Experts of a small language model.
Size: 16 layers, vocabulary 4096, 8.1M parameters.
Experts: 96 squared ReLU neurons an expert, 2 picks a token, a softmax router.
Training: a variant of Adam for the experts, 213M tokens, 9283 steps.
Below are experts of layer 11 (counted from 0) of a mixture-of-experts language model. Rows are named up (a neuron's input weights, with its number), down (a neuron's output weights, with its number) and show model dimensions 0-127. Each number is 50 + 10 x the weight over its row's rms, rounded and kept within 0 to 99.
Before each expert's rows: "comes before" lists some tokens at least twice as common just after its tokens as in all text. This comes from a sample of Wikipedia text that the model never trained on. Tokens count by the router's weight.

# expert 8
comes before: "\n", " The", " the", " He", " a", " he"
up0:59 51 48 41 49 45 60 65 48 32 46 50 53 50 50 75 52 48 39 51 62 46 48 60 67 55 51 57 42 48 44 50 53 48 71 72 46 32 58 53 44 38 48 66 64 37 21 50 45 42 53 67 72 61 53 52 66 61 35 43 43 42 47 61 50 55 33 58 46 59 41 48 45 46 44 63 50 62 43 44 48 40 42 53 63 70 50 58 55 46 23 55 55 63 43 55 43 54 57 45 36 53 44 66 56 44 38 70 52 40 43 53 42 51 51 53 25 45 47 63 36 44 58 55 57 49 49 52
down0:56 45 39 46 45 34 43 56 45 53 72 49 62 59 68 49 54 55 46 46 51 44 50 55 39 39 45 61 63 42 56 54 51 51 46 47 61 40 57 52 53 68 46 62 43 57 54 47 28 45 66 38 57 61 57 48 51 54 35 41 36 63 53 44 57 55 34 58 58 43 39 43 40 29 44 50 34 53 47 37 50 23 49 52 34 63 43 53 59 42 43 55 53 44 35 56 43 59 61 67 57 52 56 57 49 56 52 50 49 52 26 48 52 56 28 49 58 43 50 59 47 74 51 51 64 49 13 57
up1:50 46 50 67 44 45 47 53 22 51 80 52 35 44 51 38 60 63 40 54 63 56 42 47 41 55 63 50 42 47 54 59 49 47 59 61 32 45 64 39 37 44 43 53 69 51 50 63 54 62 60 70 40 36 42 58 51 29 41 52 54 61 69 53 43 43 46 46 31 36 39 62 40 39 58 44 60 63 46 52 50 49 56 67 60 43 61 45 42 42 46 38 61 41 33 34 38 41 38 46 38 44 44 52 45 65 43 44 38 47 69 51 54 55 45 52 33 55 42 57 55 54 47 34 42 54 54 48
down1:36 47 35 45 46 39 52 56 51 52 44 53 57 46 44 38 46 60 68 62 79 51 64 71 41 57 57 55 49 35 46 60 39 53 51 42 26 25 58 50 33 54 58 63 48 65 51 40 47 45 49 53 56 65 40 52 49 33 41 33 48 56 59 72 48 75 49 48 50 40 58 38 46 55 58 46 52 47 50 46 56 50 45 48 45 48 61 63 47 50 56 45 42 37 48 66 45 41 66 45 47 45 41 48 35 39 35 53 54 49 44 35 36 49 48 46 39 41 40 53 51 78 36 43 63 43 57 45
up2:34 42 49 48 42 45 49 52 47 36 66 47 41 39 79 47 46 52 43 51 37 57 45 51 47 49 48 60 53 64 44 73 52 46 62 54 44 60 57 38 52 30 44 39 45 58 38 62 40 49 30 49 39 28 48 47 45 57 55 35 57 52 37 45 56 33 46 44 54 47 39 56 35 42 30 71 57 59 66 61 58 64 33 72 64 48 46 55 53 46 44 45 48 42 42 48 36 32 36 59 40 53 58 53 49 37 59 47 46 40 69 53 57 50 47 55 44 69 65 42 48 54 36 50 59 51 60 46
down2:57 47 51 61 45 42 41 63 45 67 47 51 64 56 40 42 64 44 44 53 58 47 33 61 51 56 57 34 62 42 49 36 51 41 61 60 44 49 37 39 50 42 59 69 54 45 46 30 32 35 48 58 57 58 37 48 51 54 52 51 42 54 44 72 70 62 42 75 47 35 58 47 54 42 51 45 30 43 46 42 44 64 35 52 71 45 50 38 52 50 56 48 54 54 49 50 58 56 50 54 68 59 63 34 54 57 45 35 38 63 37 45 26 55 38 39 62 44 50 66 56 49 42 51 34 54 45 63
up3:55 59 51 46 40 61 42 42 50 46 65 51 48 43 48 50 55 55 38 60 51 56 46 48 19 51 49 31 51 50 53 48 66 47 37 53 36 39 40 50 59 42 39 67 45 48 52 37 41 59 52 61 41 57 55 69 48 43 48 58 47 35 59 52 60 65 38 51 51 45 38 60 49 51 64 51 48 37 67 53 42 48 30 34 48 40 49 44 76 45 66 26 46 59 57 42 30 32 35 63 45 58 50 44 75 40 47 46 45 41 53 50 52 55 40 39 63 54 52 46 35 32 51 37 50 43 54 58
down3:47 51 52 39 38 38 52 47 49 48 58 60 66 63 45 54 46 52 59 43 52 64 58 54 54 35 43 44 67 39 33 62 31 49 54 48 68 48 50 66 56 38 33 46 47 57 59 51 67 58 56 50 46 57 34 49 56 57 47 45 68 49 50 35 45 44 38 51 54 41 57 43 47 45 34 40 36 51 41 49 57 52 53 44 47 49 30 46 36 31 51 41 77 44 42 54 57 69 52 60 63 58 67 41 49 58 54 38 59 53 47 52 56 41 58 24 38 58 72 47 64 52 38 68 65 44 40 39

# expert 0
comes before: " of", "ed", "ing", " to", "s", "."
up0:63 50 52 55 61 59 52 37 44 50 67 43 65 40 31 39 49 53 38 66 65 39 37 29 69 59 58 50 57 36 53 59 41 44 54 58 65 45 54 48 39 62 45 37 61 59 51 39 49 50 45 40 35 42 48 55 64 58 33 49 42 38 40 36 43 74 62 51 45 51 40 39 64 47 30 56 67 58 57 42 55 56 47 58 42 49 37 45 64 73 56 44 59 48 33 49 49 41 47 36 58 46 57 51 47 56 62 53 47 65 65 50 52 68 59 46 43 70 54 36 50 48 51 54 38 62 45 48
down0:62 56 61 54 70 33 37 53 47 48 47 42 64 47 42 51 64 62 47 50 54 51 54 53 54 60 51 51 69 69 56 65 39 69 56 56 44 31 51 57 55 59 40 38 48 42 51 61 35 56 48 43 62 51 62 46 59 36 53 50 30 41 46 44 60 57 41 49 39 41 61 55 52 39 58 39 61 50 62 68 47 51 58 64 27 53 44 54 51 40 60 51 49 67 69 48 52 59 34 62 57 45 70 61 39 58 61 46 62 68 59 55 53 58 44 50 30 49 42 43 65 39 58 42 50 43 35 37
up1:68 46 50 67 50 65 67 40 59 51 44 37 52 32 37 45 50 41 45 44 65 42 58 51 47 44 36 66 47 42 36 51 57 57 55 32 38 59 40 52 50 45 48 40 52 55 40 35 49 61 50 63 61 56 54 63 45 62 69 42 37 50 44 54 50 40 65 50 65 50 50 45 60 51 47 31 53 59 58 44 57 46 40 52 52 47 40 53 38 68 55 27 63 66 54 46 53 49 66 36 47 67 40 59 37 48 61 66 35 65 41 41 47 22 33 50 36 51 53 52 51 54 46 68 44 58 46 48
down1:33 74 52 50 53 44 58 45 55 68 58 47 52 53 66 55 60 64 66 40 30 45 58 51 58 55 53 60 42 30 42 62 48 71 47 49 47 54 68 56 53 60 44 45 55 46 48 69 56 58 28 35 51 66 39 67 47 42 57 45 50 56 55 44 60 36 44 60 48 63 22 75 50 59 53 61 42 44 43 56 46 55 55 45 62 72 71 47 63 61 50 46 50 41 55 62 55 56 54 48 60 38 50 49 40 45 45 50 48 55 42 53 61 43 50 63 55 38 56 58 64 48 38 50 30 50 51 52
up2:44 42 43 36 47 26 37 35 61 43 46 37 41 57 43 72 52 47 37 41 52 35 52 54 50 45 57 53 78 66 54 49 43 41 50 36 45 51 42 63 57 67 57 67 43 46 43 48 42 65 67 56 55 46 48 43 57 57 47 50 46 47 39 37 48 48 80 34 50 36 43 50 41 47 39 41 50 57 52 37 62 32 65 32 66 49 53 51 55 33 48 50 33 43 52 57 62 61 40 44 63 49 51 54 47 40 57 53 41 48 45 38 50 42 38 46 38 42 39 50 31 66 40 57 48 60 57 56
down2:23 51 49 63 67 54 48 43 35 62 76 45 43 34 38 54 48 51 57 53 48 60 35 57 50 65 48 49 67 44 54 63 49 51 39 39 60 60 54 59 54 42 55 67 29 46 35 46 56 48 52 50 39 61 61 50 46 48 55 41 59 57 46 58 44 65 47 39 58 46 42 41 49 45 41 52 44 48 73 44 59 59 55 50 62 52 37 53 44 46 49 37 70 54 42 51 58 54 24 58 45 53 47 60 48 57 49 58 39 40 53 50 48 34 58 56 43 52 10 57 50 58 31 54 55 54 43 57
up3:52 54 38 48 39 54 45 55 56 36 50 39 46 45 51 49 58 29 52 56 67 51 52 44 51 54 57 39 42 52 54 59 61 48 61 49 62 57 28 43 58 56 26 56 46 48 50 43 33 58 33 47 64 37 61 70 70 60 44 42 57 49 43 61 32 54 70 45 46 55 35 47 36 58 44 51 58 42 42 63 61 56 54 45 61 40 75 40 43 56 44 37 33 65 47 55 60 46 35 63 35 49 46 70 59 60 54 62 56 37 39 50 47 60 60 44 43 45 52 43 54 60 56 56 55 27 56 47
down3:60 52 34 47 62 49 47 43 37 59 53 64 53 59 41 60 38 46 68 41 41 40 61 43 70 42 60 47 43 31 42 40 51 38 46 49 59 41 69 61 61 48 50 56 34 43 61 45 44 41 72 37 46 60 56 51 59 65 52 51 41 37 55 44 43 42 54 53 48 52 44 49 44 55 47 49 46 57 49 44 57 44 51 49 38 47 45 46 54 51 44 52 54 54 43 39 35 51 59 45 43 56 37 39 39 45 57 28 49 38 40 96 37 52 56 57 71 49 60 42 34 51 68 40 62 45 53 62

# expert 15
comes before: " the", " a", " his", " their", " her", " 201"
up0:47 74 42 52 46 53 61 47 30 37 47 51 68 50 43 46 60 60 37 42 56 55 62 59 46 50 60 51 50 28 57 59 48 37 19 39 50 58 46 44 58 28 46 72 54 50 68 40 51 49 42 37 39 41 48 54 57 58 51 42 62 47 59 47 55 57 50 52 51 52 43 47 70 48 57 63 56 41 42 42 28 45 42 29 45 36 50 59 42 55 60 45 64 64 55 44 61 58 74 58 52 58 54 41 74 57 54 48 50 41 59 53 41 44 47 42 40 67 47 42 45 61 57 46 54 46 52 48
down0:60 50 60 45 56 50 47 60 35 42 58 61 36 60 45 55 52 56 64 45 52 36 53 41 49 46 64 31 53 40 35 29 35 32 52 41 45 62 36 53 56 56 66 48 71 65 53 50 38 45 39 56 68 41 46 33 55 45 40 40 55 60 53 51 51 58 58 49 35 57 56 46 76 53 28 38 54 56 71 53 38 50 43 30 55 56 49 45 57 46 52 46 45 47 38 54 47 48 37 59 54 62 40 40 45 53 39 52 52 49 34 77 42 50 62 47 57 51 47 71 41 46 46 45 57 57 34 49
up1:63 76 45 38 47 51 53 56 43 63 44 42 45 57 61 71 46 55 57 40 43 62 44 32 46 51 61 50 53 65 55 38 52 67 51 48 41 52 59 46 62 51 51 42 55 55 33 53 40 41 55 54 63 46 45 47 42 52 37 49 40 46 31 49 54 69 53 39 41 35 61 55 35 48 47 47 46 53 52 50 66 64 35 63 53 92 68 59 44 45 36 59 49 52 53 44 35 40 46 71 41 46 32 48 47 63 34 58 56 53 43 48 43 47 54 58 52 58 59 57 36 49 52 42 64 53 53 54
down1:67 43 61 46 52 43 52 60 58 50 35 47 50 35 36 62 40 48 64 48 53 50 56 60 24 58 52 39 48 28 45 52 53 37 49 43 64 49 34 49 56 55 49 78 54 39 65 50 37 36 62 55 58 33 60 42 17 37 61 58 36 53 62 34 46 51 60 49 36 37 44 32 63 37 39 52 57 41 42 55 59 58 38 53 51 47 54 36 49 57 55 55 49 37 48 56 46 36 58 50 51 61 44 44 46 60 53 61 52 44 48 65 37 60 38 46 58 44 56 56 53 44 59 51 60 45 33 56
up2:49 56 37 47 71 50 45 59 48 55 56 38 66 47 43 61 40 39 39 58 45 64 59 43 54 69 67 75 47 69 57 44 49 49 40 30 40 39 34 40 61 56 46 65 44 37 59 40 42 41 50 50 51 36 59 40 59 52 47 59 62 51 35 48 41 46 40 49 51 56 58 63 49 39 45 51 53 54 44 31 48 42 54 49 61 62 48 60 49 68 28 48 63 51 43 60 51 71 54 59 43 58 43 29 58 31 59 54 41 51 51 47 51 50 48 53 70 39 34 48 40 59 40 46 49 47 57 69
down2:58 63 55 57 66 39 47 58 53 43 44 63 59 69 40 45 52 57 38 55 33 59 52 48 52 64 62 65 45 40 43 55 68 50 49 47 26 61 49 40 54 59 51 41 47 60 61 37 61 42 51 66 50 59 43 40 36 54 45 50 56 56 63 49 68 44 37 46 42 67 60 44 40 56 41 40 35 56 44 50 44 38 59 50 54 47 55 64 47 52 37 40 47 45 65 62 68 66 48 40 38 65 52 34 41 36 49 46 45 51 33 45 33 46 50 42 81 30 41 42 47 55 45 62 40 50 42 53
up3:69 38 45 47 65 52 56 62 50 46 44 47 61 46 48 52 52 46 41 51 39 50 46 48 42 52 57 52 35 73 46 28 53 33 57 48 37 37 73 31 51 47 54 50 70 30 59 26 41 61 49 72 56 53 53 47 32 55 57 58 47 58 57 63 47 62 38 68 45 53 56 64 56 39 58 65 44 62 59 55 42 52 47 46 53 51 64 39 47 39 33 32 62 44 56 58 54 53 52 41 41 42 46 50 39 29 53 51 39 52 51 50 67 65 38 48 60 37 48 45 54 47 52 52 45 40 68 43
down3:55 55 48 44 53 61 55 61 46 53 40 58 50 52 50 47 57 47 60 57 50 47 66 53 55 45 29 57 45 61 51 43 49 56 60 33 56 58 55 46 56 33 50 53 59 40 52 50 48 57 54 43 45 81 43 34 60 39 47 37 44 59 50 67 35 46 46 58 44 52 53 66 56 70 32 48 32 81 55 40 54 63 54 31 58 46 31 34 42 47 39 64 68 62 50 48 68 57 50 46 39 56 66 60 50 53 52 32 45 44 46 59 49 38 48 45 67 55 39 61 44 39 42 47 53 53 68 43

# expert 9
comes before: " |", "5", "3", "6", "1", "2"
up0:41 51 52 51 42 54 53 59 52 50 53 44 43 52 57 37 46 65 34 44 61 58 39 53 50 40 56 61 62 43 61 49 50 50 52 45 38 38 48 45 54 29 60 50 50 61 69 40 57 46 54 68 56 59 46 54 54 53 61 61 57 40 37 58 46 59 64 40 50 55 47 58 42 53 59 57 56 58 50 58 24 61 59 80 72 34 50 41 31 63 46 57 59 33 52 64 56 42 66 41 42 39 51 48 61 82 40 46 57 56 55 54 46 46 43 53 41 54 45 29 46 43 70 38 51 52 35 52
down0:37 63 30 49 42 60 58 42 41 53 26 48 55 55 52 69 66 53 65 69 42 49 46 48 44 32 63 65 44 48 54 46 39 39 46 63 55 40 48 49 48 55 63 64 48 50 56 53 47 45 33 59 53 61 54 40 40 42 44 56 66 56 35 46 56 38 65 48 53 43 25 55 40 48 54 58 36 57 47 64 51 42 53 50 60 41 47 42 37 37 40 48 57 69 58 72 49 52 51 65 49 46 51 50 58 58 42 44 47 55 48 12 48 36 60 66 56 53 35 41 51 54 47 55 44 48 40 53
up1:41 70 43 62 53 43 61 43 38 56 46 66 55 28 46 36 46 81 32 56 47 50 35 49 50 50 52 49 56 65 58 60 51 39 58 54 62 54 72 52 53 60 54 55 44 50 62 61 43 65 54 52 59 41 49 37 45 41 65 56 60 58 35 46 52 31 63 60 42 46 64 58 54 47 48 38 51 47 55 44 51 44 61 24 51 47 48 60 59 66 59 66 47 35 33 44 50 63 48 46 51 56 59 62 56 59 54 69 64 42 61 46 52 54 43 51 47 71 63 52 57 64 55 60 42 51 50 40
down1:61 57 65 41 62 42 45 34 54 39 60 75 53 45 62 47 52 60 49 48 24 44 48 41 36 52 42 45 39 45 47 54 40 63 48 56 51 58 50 38 42 54 52 30 47 48 49 51 50 49 60 53 59 52 66 44 54 49 44 40 33 77 57 48 46 49 25 64 45 53 55 48 47 44 44 44 40 45 52 47 42 73 41 59 56 58 40 65 50 52 60 30 31 48 55 47 42 35 37 43 37 74 59 63 52 36 51 50 59 60 67 49 61 50 41 33 37 50 49 60 52 57 51 51 59 56 30 54
up2:55 48 54 55 54 59 55 53 49 62 38 56 48 53 38 49 50 54 42 47 61 54 50 41 56 38 79 68 54 49 31 31 42 63 48 49 42 50 50 56 52 53 56 59 61 57 63 62 68 58 49 47 50 48 32 50 54 40 52 56 62 43 71 60 48 54 54 39 57 44 58 37 60 43 62 41 42 37 55 66 53 50 38 53 67 44 55 66 46 60 42 78 58 39 48 53 49 57 58 59 50 39 55 37 67 45 62 57 67 36 60 46 38 57 59 46 27 61 52 54 34 45 44 39 52 50 70 71
down2:59 52 47 43 29 51 40 57 54 38 45 51 37 52 54 45 75 43 38 43 53 52 46 54 45 41 54 41 51 60 41 45 37 47 31 53 41 51 38 49 43 40 44 32 55 49 75 30 55 52 36 53 65 64 55 47 42 45 45 50 54 47 38 54 59 41 52 47 62 66 60 44 35 48 43 41 38 41 49 28 63 46 63 56 56 34 52 57 61 42 37 43 53 63 42 57 56 54 69 41 55 56 40 54 50 47 34 43 47 61 43 18 60 51 41 38 59 43 51 41 52 42 55 37 38 68 42 68
up3:51 44 46 62 65 61 38 52 60 62 38 48 50 56 32 59 44 63 40 29 53 53 53 58 51 51 58 44 42 42 43 37 54 66 69 39 49 48 68 36 30 51 64 61 43 49 40 47 64 64 55 56 40 40 58 46 65 38 50 49 56 47 66 44 30 43 39 47 49 51 62 49 48 58 52 54 27 45 58 58 45 43 56 42 46 43 48 33 41 77 58 74 66 50 58 60 26 65 43 50 53 44 43 54 56 37 45 57 54 53 51 35 52 42 66 45 48 39 61 40 57 49 58 55 40 59 45 47
down3:43 51 73 51 64 45 37 38 57 46 37 67 52 68 54 43 36 62 31 43 31 66 71 71 48 51 35 37 30 35 49 47 51 46 21 55 49 57 46 54 49 53 42 47 47 41 57 53 57 46 59 56 54 61 63 30 52 47 46 44 33 56 34 52 62 40 44 60 44 44 49 48 57 41 63 50 49 60 56 55 41 51 42 61 54 49 54 50 39 45 47 53 38 51 32 42 34 42 23 51 45 64 59 42 38 48 55 62 38 50 50 52 42 68 39 56 45 41 47 58 51 51 55 39 51 56 50 61

# expert 4
comes before: ",", " |", ".", " and", "'s", " ("
up0:56 50 66 40 58 41 61 43 57 66 45 44 50 47 53 60 36 44 55 41 45 38 76 59 54 49 58 39 53 46 56 57 36 74 58 59 48 42 67 49 41 47 52 59 50 46 60 41 61 35 30 56 49 55 49 55 64 41 48 58 51 43 59 67 48 61 43 69 42 56 43 59 51 48 39 45 68 56 40 49 57 52 47 54 52 45 63 42 30 48 51 53 56 36 51 56 42 53 67 47 33 52 37 32 47 60 21 68 45 52 53 55 70 64 66 45 46 57 35 43 62 48 53 37 52 65 47 58
down0:61 39 32 46 50 41 42 59 58 35 43 44 38 71 46 44 53 28 67 50 61 51 70 55 46 34 44 49 45 46 57 59 46 45 60 42 63 46 57 63 46 60 41 44 49 47 30 61 48 44 42 46 59 47 52 47 33 46 52 68 47 56 35 54 45 59 55 60 47 35 49 44 51 43 51 49 31 59 41 48 54 31 45 70 54 64 48 48 44 61 68 65 53 49 66 65 62 49 68 51 50 64 51 45 49 45 45 45 49 32 54 71 35 60 60 47 60 54 55 60 46 75 56 41 64 42 45 53
up1:52 45 27 51 57 64 49 41 64 56 39 61 66 53 60 73 69 65 38 37 48 45 48 62 65 48 51 50 50 40 55 49 58 40 56 63 44 40 55 59 46 47 62 58 56 45 61 42 42 53 46 59 61 54 37 57 58 49 46 51 48 47 58 33 45 64 53 55 59 20 55 54 41 31 68 52 50 41 59 45 45 40 55 53 64 60 48 27 30 50 44 65 55 62 52 47 56 59 59 35 69 49 61 36 50 55 55 44 52 40 60 42 60 53 45 33 49 40 71 41 46 48 43 59 42 44 51 64
down1:62 50 39 45 52 48 32 53 71 61 41 55 49 44 48 41 50 51 40 45 41 44 63 65 59 53 41 61 43 30 46 45 52 67 32 57 36 56 52 66 47 42 63 70 56 53 30 61 55 59 45 50 50 54 55 57 65 50 36 55 47 62 52 57 45 60 56 39 54 49 49 45 26 53 40 46 37 54 65 42 59 59 45 44 66 40 59 48 44 40 61 65 62 62 48 69 69 40 38 51 58 37 70 51 55 64 72 34 42 39 61 43 42 49 45 39 46 36 57 53 37 53 47 41 44 44 44 58
up2:74 33 48 44 41 42 36 56 42 62 59 59 32 71 57 44 37 36 52 47 51 46 53 55 52 48 50 49 60 41 51 46 52 43 68 43 54 43 43 41 53 34 52 51 55 57 61 47 47 59 39 41 62 49 61 48 46 47 33 63 50 63 50 69 58 49 42 53 52 53 40 43 63 56 13 53 42 44 40 55 42 62 63 38 35 61 68 58 37 60 44 69 58 46 57 54 53 67 54 53 56 60 59 55 48 63 65 57 50 57 53 49 45 54 61 60 54 65 42 48 62 61 73 64 59 57 59 53
down2:54 51 34 42 58 50 45 64 54 34 45 51 63 50 42 43 43 47 50 54 59 62 70 43 45 42 74 42 50 34 55 65 44 48 45 49 63 27 66 46 52 40 57 39 43 59 39 62 52 40 51 45 57 57 30 53 44 38 45 58 35 43 51 46 48 50 56 47 26 35 50 46 40 47 60 43 41 60 47 44 53 47 54 57 45 31 63 55 58 41 41 45 54 61 51 51 29 44 38 71 42 25 51 70 40 43 48 48 52 56 42 69 48 52 47 68 43 50 53 36 45 71 50 46 43 37 61 64
up3:59 53 44 50 36 44 40 49 49 54 43 23 42 66 66 53 54 44 44 44 67 64 47 46 57 59 35 59 61 43 40 48 60 46 62 18 69 47 60 31 46 56 59 54 40 45 47 19 45 51 55 55 58 55 56 51 44 48 51 54 63 47 38 62 52 53 74 46 45 54 32 59 42 45 45 53 62 53 51 58 46 64 48 45 51 39 67 63 44 61 37 68 44 51 51 59 55 50 34 54 58 31 61 39 43 40 65 49 58 46 38 46 52 71 48 43 39 47 41 50 44 61 59 50 56 47 54 54
down3:63 47 48 42 54 62 43 44 71 40 67 37 40 38 49 46 35 45 26 48 43 58 58 37 42 49 54 43 54 60 42 35 60 26 51 57 56 49 52 50 45 56 48 25 62 57 49 66 45 62 47 44 27 52 53 66 52 63 55 47 53 43 41 40 55 55 53 41 39 66 50 52 48 45 41 41 36 50 39 50 39 40 59 55 51 44 38 38 53 48 55 55 38 52 48 33 48 41 52 70 61 51 55 37 64 54 57 39 47 48 50 62 33 50 30 65 64 59 49 51 45 25 47 59 37 35 43 51

# expert 6
comes before: "-", "|", "\n", "=", "===", "=="
up0:53 54 43 63 61 66 42 43 40 43 44 50 48 43 40 56 32 60 48 63 54 52 35 58 54 38 50 49 55 56 24 45 42 50 40 54 69 34 51 46 79 32 56 44 42 56 49 50 53 54 65 48 61 51 36 41 50 48 39 63 64 81 48 61 36 63 50 39 58 60 52 46 45 43 56 53 45 59 48 37 45 52 65 54 50 53 65 42 43 59 43 55 56 54 46 57 32 49 50 45 66 36 63 52 54 43 48 43 71 43 56 57 58 54 58 45 63 60 62 49 43 48 53 56 21 49 42 62
down0:28 62 32 51 64 51 47 60 46 51 48 52 59 50 46 57 66 53 52 46 59 48 48 53 38 35 67 43 48 44 47 61 56 52 57 34 33 46 54 58 52 59 56 49 65 47 47 50 69 31 30 56 53 65 57 56 40 53 60 44 59 26 59 67 32 53 60 54 57 61 31 60 39 47 40 50 32 43 41 51 52 63 39 60 36 42 42 41 51 53 60 66 52 73 59 59 68 49 54 60 53 55 47 59 63 42 59 68 49 54 44 60 36 51 49 39 45 44 47 36 61 57 60 54 51 63 63 44
up1:56 58 68 54 38 54 43 43 41 54 58 61 44 41 56 57 67 78 47 47 79 56 63 50 61 49 53 59 43 41 46 65 57 50 41 52 52 47 53 59 63 46 62 37 43 57 60 65 44 47 64 67 44 49 59 48 56 53 60 52 45 53 49 46 57 53 57 56 56 34 60 59 74 60 57 58 66 57 62 39 27 55 52 51 44 57 55 54 30 54 47 53 31 44 61 38 49 43 45 44 36 56 48 53 53 70 40 60 68 43 63 45 52 52 36 59 43 59 44 48 43 65 47 23 53 52 49 59
down1:56 53 56 59 40 64 50 57 70 41 58 47 54 64 53 45 67 48 41 45 32 25 57 32 44 46 46 62 35 44 52 55 56 54 56 41 45 53 47 44 55 37 61 39 54 44 35 68 44 45 56 63 38 52 50 63 58 55 36 58 45 44 36 57 45 55 56 67 46 46 68 47 53 67 61 30 65 69 71 48 53 49 43 38 62 52 38 31 40 41 42 48 56 42 54 41 63 46 57 55 42 51 52 49 46 52 38 65 67 30 46 47 58 44 37 51 45 49 74 45 57 37 59 41 44 48 57 52
up2:61 47 40 38 47 58 59 32 59 55 59 43 66 76 50 65 57 60 42 55 39 49 36 47 59 48 61 51 43 65 59 37 67 42 48 56 50 47 45 33 53 72 37 38 27 46 46 64 57 48 40 54 55 54 50 51 40 50 64 31 48 50 43 49 52 58 53 74 47 56 52 57 50 44 49 71 49 46 33 55 66 41 69 40 60 56 44 58 45 70 52 31 46 59 50 37 50 60 54 43 46 56 53 27 55 42 50 52 57 54 51 55 50 58 50 51 54 55 39 58 50 61 69 74 51 42 49 41
down2:31 52 45 45 55 71 40 54 36 49 65 61 42 51 37 54 50 55 43 46 57 41 51 53 56 39 41 52 41 61 48 57 52 60 49 32 53 49 53 45 37 63 41 56 42 68 46 51 34 61 54 44 55 38 57 42 36 63 41 49 44 65 54 56 49 30 79 67 46 36 53 52 39 50 38 53 63 49 48 69 47 40 57 62 48 28 52 47 45 38 57 50 43 50 55 40 47 63 63 43 44 49 27 47 54 76 56 41 56 55 37 70 61 62 45 51 34 42 39 37 46 50 46 62 52 30 44 52
up3:49 57 47 40 50 32 64 48 40 26 50 48 50 29 49 63 40 54 41 54 48 56 62 60 49 48 59 50 26 37 47 53 49 59 52 47 57 49 54 48 48 31 57 55 75 56 58 50 55 47 23 48 52 54 62 46 47 39 65 47 43 68 61 52 45 61 44 57 53 68 56 55 69 55 35 51 63 55 36 60 54 62 30 48 60 46 61 59 55 46 33 52 62 52 46 42 43 58 49 58 54 31 31 44 44 44 66 51 64 42 62 46 46 32 37 45 50 58 39 55 37 26 48 54 50 46 51 51
down3:42 50 63 50 38 25 65 42 47 45 46 51 42 32 68 51 40 48 50 65 45 48 54 49 61 42 33 40 58 66 56 36 59 55 61 36 42 35 71 60 46 63 52 44 46 57 56 61 42 29 50 36 53 66 54 38 30 35 56 42 46 52 39 43 56 49 40 50 52 46 52 55 52 51 42 58 65 54 60 56 27 62 26 58 47 62 47 58 45 51 67 56 47 44 52 58 35 36 47 57 56 44 45 48 65 51 68 60 46 57 46 43 55 44 37 60 64 37 33 56 45 43 48 40 59 51 40 37